Experts of a small language model.
Size: 12 layers, width 512, vocabulary 46230.
Experts: 128 experts in each of 6 layers, 64 SwiGLU neurons an expert, a softmax router.
Below are experts of layer 2 (counted from 0) of a mixture-of-experts language model. Rows are named gate (a neuron's input weights, with its number), up (a neuron's input weights, with its number) and show model dimensions 0-63. Each number is 128 + 32 x the weight over its row's rms, rounded and kept within 0 to 255. Numbers have three digits each.
Before each expert's rows: a language model's description of what the expert responds to; "gets" lists some tokens that make up at least twice as much of what it gets as of all text. This comes from a sample of Wikipedia text that the model never trained on. Tokens count by the router's weight.

# expert 60
Sentence-ending punctuation. Full stops ending sentences and pipes ending table cells, often fused with word ends, such as it., ion., him., |.
gets: ".", " | ", " |", ",", "; ", "-"
gate0:091120161147104110130086116153105151152112133178102128108083100152147105153138173133120111112141094154116104162165155143088030120113112092168158198109133157177101095115157131127153124124193092
up0:125184111135112101143114166167150125105128180133203092073152179093124088132149091149125154116145164170128158177122140158108091151143192142089079106069058112053166114144093074150131102125101108
gate1:146182114058094134134140110157113143144098142058139131146141147104080077141109134115063135174165081132165106126077080148103126109136133143166141118112191128112181118188168141177178175108129149
up1:067136110137091101118127077123167184055163157182141125112133077102157122126109176117114120162116149166142154123057075170143141110112100085075124180160180101091171103165081075119109162116094071
gate2:111149126145109145109142091120105126105110103163095124105121115140084179106083131128149157165206167186126046085114127148160133165088099113123126126078116133103152102065145138168125182112108131
up2:143108142106113080147144122154135132129099122148189090105129175167100142153138091101110077078101113136152174183120095144117056076170165172174119133125112135070163095134133071134049132155182097

# expert 62
Sentence-initial articles. The or A starting a paragraph or table cell, often after a section heading, plus leading digits of years and list numbers.
gets: " The", "2", "The", "–", ", the", "\n\n"
gate0:076131108148108131182101132187133153155091098143125142128183157087126136118147120115090117140141139129142103193146155126091064071154152118147105124151115113149066169109221147157153133139171094
up0:106140100133125084157145185161180133110161171142197123102158134134097123110158132160107107105155150162154142168112129152150082137124088152086069079113105074069116033141130071101107083141093093
gate1:134134125080088117165150123122137156128081136078142105154119129111089103162114201106084086215125105144128164182111096130141097119062172109131105139085217132106163074125111143157222162077112125
up1:125131133144121129141158085176130176135143143183154065119151107075152123122104166143112064137116106161102133141087115182109122119103131123067125147157232084127149115123128150108143156131101093
gate2:087134124166163107139162124103141122185093128147107164109170137168140168115079172133140125133118115177123096116156152090147151131092155059145137116113110117127164075128136152136149083170053180
up2:144108154150115120112115112176145173137113129165117069136138118123042090148133069136144150105128086091135158169095134108144132143216048171132113193135122118104121134111104090120114184094152100

# expert 3
Sentence-final punctuation. Periods ending sentences, colons introducing lists or explanations, paragraph breaks and decimal points, e.g. "player.", "issues:", "$3.3".
gets: ".", ":", "\n\n", ",", " |", " –"
gate0:058133134100118084128117123131123146179099127113127171124147138127141111146159179178053104158139123144163073132104186123096043100116089089089140217094106146120084147121186126125151082173100070
up0:112145075112143040068111181194118120119162168100169136117152176111122155107174080156093130097135139171155131107141153145112066125113113140061106166048095132068118052121135086158157093106070130
gate1:173141101117092150165100128129116130133146130134169144132111145112150073135123144151071094193096072083176126224127075080110123117082141140109143153096191126105135135162110134139206155159061145
up1:116124149160105110159160092113147172077130177182138102132164081076124129175115150194070103179173153184152118171117123176142171103173089149084105119111205097139193147155095152146095153131077095
gate2:119143142152139164154162134066110195157104088139074120111115169132168172081073135122238163122097123186101051137151176121202153166115119075130165157101098056143129101099157161110159176155074115
up2:114153160146168155173101093159161104158097120162170125135181154124072114194124135116060084111142166130108203162157077119131113138176140153104099094150141156097139115137087106155072129094204090

# expert 18
Mid-word consonant fragments. Short word pieces inside longer words, especially names in tables and lists, such as s, t, th, st, art.
gets: "s", " ", "t", "th", "p", "g"
gate0:125097154120093115157113173109147112105058121151118154148136126113114103131139120150077082139206176118116086114137134183038035119099129135167149109141165150173119157183137103143147131125151136
up0:168110130161134101129091172168141127056097170128180137128128137105115107116184129134104076143135130116155169136119100170130109116124138128059093161019125124081119078152118073129173139079126121
gate1:138147123096146137144148117136103141128043108097176123160118145081108085130165119086086102181061129144172166195055108148120129105133167136150178109097177098135141111117160110152202178064119151
up1:078097105120126139114133074091155164078131157148130156110147086090155147168111169138137153152137088122119161131123114157186131125116144100116110129126198086106120143155097179139126182166106092
gate2:110119103198158124171155141043076148140110115155077121104152127076121148067112132110180165130157135153139114122120166146123160109104110162134123118102119154119170164067090164119083132165072138
up2:139127139103191084162129129146110112079111169152140137117138182162119106142132115117084059098089116160102164178140147113158147137204087142132105143106149132113139181120136096155090134131153094

# expert 56
Quantifiers and from. Prepositions and quantity words such as from, by, some, one, several, only, plus vertical bar separators in table rows.
gets: " |", " from", " by", " |  |", " from the", "i"
gate0:098136129112106129170155145141136145123094100166117155101100124120121083158117112111089113098155137131138093116114154167091048110108075138174158143170144075156053111092199102104172096180201096
up0:117125138131114075082129222140130154060092192091171107078169157122110111135163136161152092097108107139188141103130115112170137133088141190081086141108066105048132086107124123133142114070109154
gate1:147143102118087096154155155148106129080118085087164120145143144151120107143174150129132141185095094109162162186138113146077126105076110121105156139114188106156134110125157130146161122092143156
up1:128130164136114111146094052124158125115140182160153112122157135117181111127102112167102110151130147116114109133083132228132186084080090106089179136115189090103167114166082128129132141108135082
gate2:089158102203157206123123114100119188142121134143101144143142143153171141103098180126143150167186077129118081036149127149130163147117145091105118144122178100083159098136128102088152185147072120
up2:133146118102124079137138108146150100152161114163128123140141148114083147155132078123142079138091130117140218176142112096171108101194135165191112120159147175092163148167096120171054153124122142

# expert 39
Numbers and family nouns. Table percentages and digits, the word "form", and nouns or pronouns about people such as young, father, sons, youth, he.
gets: "1", "8", "18", " M", "5", " K"
gate0:035134155118129161129075165129128099109092097070138151105093138108155132153115147135118094140132079139079113163107171124076088116153135146144115159150118131153083138172171075160149117133157124
up0:102120087133140085113109150218139181127111186072199145076118126163126093126138126196134065156155153153165121142111154163119114148110098120118065124081099111058178066110132093102138083115078127
gate1:175143121137101142133107090116108145117115086113166148193106192141034062111109131120126109164083104144146135185110101135153099118100157128133124148115225088125101129136156115125166162141109173
up1:114120104090094124156125060121131161039122130147171113118141115063181125104120170191063122115157156175122154111140083184107186083128118163110108138125165114090164162159135108148099156164151096
gate2:139129112158136153104122135068171179121143158166071082130128121175151158094085182142181212172137152166178085101130146132156125174114125090126090082133119116132116133110114146119158171136115100
up2:105125143136092117187109081131103142172077146163162082162159138128114136170173062108146114121097093128178171169149109090128108101203127141149152127064120162124138158151142117140089136140107068

# expert 5
Table pipes and headings. Pipe separators in wiki tables and math absolute values, plus section-heading equals signs, semicolons and hyphens in lists, e.g. |, ===, ;.
gets: " |", "|", "| ", "===", "-", ";"
gate0:096135147111100129116068136143102155018088152178081163098144134116128111136120179139082092135166153109148090116158165128173085082147102107143106131083157141156146126144200097120166117073136103
up0:141103145157115083119181188213134141122161177101191148094168132103097106073178097130167099112122169143129141174172105148084113152125123124099116152104094110042139100141085067162122104161102115
gate1:137157152113094114199136119131100128153144063080181141164120120125040059120117184086110111186134121133150132147054082123120114151105121146201153146135170123091121116157131176159201174154095170
up1:114132139110108049101148109119146147088183166137184101117162101064193149136102142146129135163149192143147110092100090128112139118146123153075112097109206077117111130127107141137122175115094098
gate2:125124144177158127165161130101079123166106133174065122133109172156084139122101139143132202172173140173119096109157184171121157172130085068107144141102150126141127100107120128083125156118080121
up2:133101119106149086124107084166154096159100136156137100167227098167104160165149100077115087122080106107152192188139099098111112156170157191184140177155126110079157130129128096164085134109153134

# expert 23
Linking prepositions and thousands. Prepositions and verb-preposition phrases linking agents or sources in prose, such as from, by, between, created by, plus number pieces like 000, 005.
gets: " from", " by", " from the", "000", " the", " |  |"
gate0:102124157100102131112097177135084101096120100188096121126133132117114124129137162157118055151139146173145094068135164143102071143142121129109129166143130137161109108118185121100150105138158094
up0:144154092136113068085131165172147111152141183098180089115160134171122111133146152149133115118155124123151114137128120111132112124085154224098092134052102072072138083143119088115122160119078122
gate1:178139131136115110130138142142142125099114050142130112146124126050097073116129136123084146163098094148129164179113130132097145100111167110082118137190195129097108109165184137145223161144094140
up1:147134094149047094119137105117147164088137135149140107175172147089145160135127132174094116165094117149133086133094084162149156129135130120072151130106168143157147154146139125159114129196089075
gate2:087135116148108113184160107092094161122147104151059130119120106088110168140124143070146171129132105179117054094155152148127123123116125063149163127150170099154129123135122119085138136103064143
up2:114107172184114123080114108153155156213117081115158143140175154137126101130158105105132091122123132114108213207137150106140151157194175190121131079149156169149117159131159151125051119109150130

# expert 63
Heading starts and table rows. First pieces of headings and names, like "W|est", "T|ennis", Black, White, plus table row separators and verbs "is" and "was".
gets: "s", "'s", "es", " is", "0", "7"
gate0:062135162130132080182151123141098134107112111168114144142097085133168128120103156131129106114103126121143117144111180144125108092115120121107131154163128125199103135129171108167205115114147094
up0:147167155128149067102152212142134169113133174103161147133142131159106104149180153147156090124135130125133136111143088159104089137097148114103110133085073089041115085141137096152173117113098114
gate1:152141092109106116139148110100107165121105078078155106160152144146119101176146139076069100183074113123150117205101129091113176103143104136112145150110202143115109100134119134157191147088099106
up1:070077145145118150149116066137157137097166144152161106136146101126140131170111128187155138183166115176095120135102151126065127080121138152078095111143208103100169130129138121103138113115167074
gate2:068162128166135136083162125086092148118125115095071124127178147161173157084134178133154144164161108126137083116142181115124177139070116078127160135126170121142125077107095103103162161156088094
up2:128147135138132081182101114169123133112120144167133111191155140117129112142110052082114060128068137165141180146168113125148069125211132138139097145103123110112145168146133127163065153101151114

# expert 0
Agent and means prepositions. Prepositions introducing agents or means after past participles, such as by, by the, under the, using, based on.
gets: " by", " by the", " The", "ed by", "The", " from"
gate0:084103143099085143123144127163116086119148126122131188097162101104147134126127127151102112079145154169134129138082143136069072146075125121126128163136159165114068147116179106155115078160180123
up0:145141167111113091113150210175092137097114168141201139068124143196106135137141145195138099051115133183182142148154160168123091109141198183126111130096072062081111052120137086143138103103102121
gate1:192157117056111131146141130139076097131070111083188098135148104092085086139103144093079059159094109152108107208049104130083087110082155121170127158162176099124141149123172129115174164099114165
up1:083117140102109120140127056141173166093149115166183147108164121051167144112131130216064093154187160161121169116086095186187153110136137174055143143144161109100158099152079187091126132126126089
gate2:105079135150133096119195122111093180149140125130114180135146105164085113130098146113135166147113120166150048081141171134115136101124109101204181129095140106090087121108114134086189142130067126
up2:121103170114132167131090143146146132191105066171129095140147165127157106160147067152107118140170172168140204181134112133098123166173142144119104095196075153071144166144129135157095160146167087

# expert 1
Clause-linking connectives. Conjunctions and relative words opening a new clause mid-sentence, such as that after hopes or informed, ", which", ", who", ", but", when, after.
gets: ".", " that", ", and", ";", " when", ", which"
gate0:103072139095098143124126146173116097102106132089126143113117115093161117116124109162136087124159123143100133099127145171101054101129196118138112125162136114123124113140186103119149085104169082
up0:127193149150102061123161164117150169086145176098159129127151089146158106125148101157190138107143169174170145118121104189100074140104158144126070116056068124073119071110139088155130095131071165
gate1:126142103107164141172147115157111131127117064132210130137069142116082087126093145155106072197118066119157146145042103141104130102108177135129153151143235168119148091156135129175189182058135102
up1:072114118103102090106151093098126152116151117148108104117153098090134145162085177168094079138163179097117135183089120213156190097085120095108135113116146118086171140185138138150136138115102103
gate2:118124185147130137153154149058122144153138087133124083117182142153132164129085149128167166154133145160153077078156095166153173166102111112132119123138097113162147128112078145083137191114088130
up2:131176120088161109159112102139121147119128122180140129143148149096117093140121086114141073111090124146116136153122129094096118121228099146143085141169146162100168141118110101127075105144183079

# expert 61
Line starts and score dashes. Table row pipes and list dashes at line starts after a line break, and the hyphen between football scores like "2 - 1".
gets: "| ", "\n", "-", "|", "- ", " The"
gate0:080129138110137128137114134107126172093090134142129148101104131066161068156130143148094068103128131146164122107174158134072049105099091132112152169128145124135057117153189093117172099166154097
up0:131146104137137056086107158201127155097143164095173132129139175089164115147158128175160099086155120109177127141191083178134109136108136146083100137074083110077123061130110039167164098136073110
gate1:125172135100093143152168106103128132095096064126197122144089126079095043110104154067120072168097111112167116191084079132097108145116198132160151127086196088101100098139135156152185170093107164
up1:086093116122104061140113078153159198079138193164134101130129085106154097138121162176096111155189141207114114121073120200161170070088162163092113134131182100105162145126129145112126132141105079
gate2:095102126100141159121108087120095198123132161147100147155113132186150145124089152101174154172113142126168082155140136168169137154119102098111153152109154102127128100078088143097113185154117124
up2:154110167151123139080074130141152156150096110120166071068174138121105071151136089117101153108128137094125161176089095065109076087159126168149113132159146176098145157110076109135076155135138132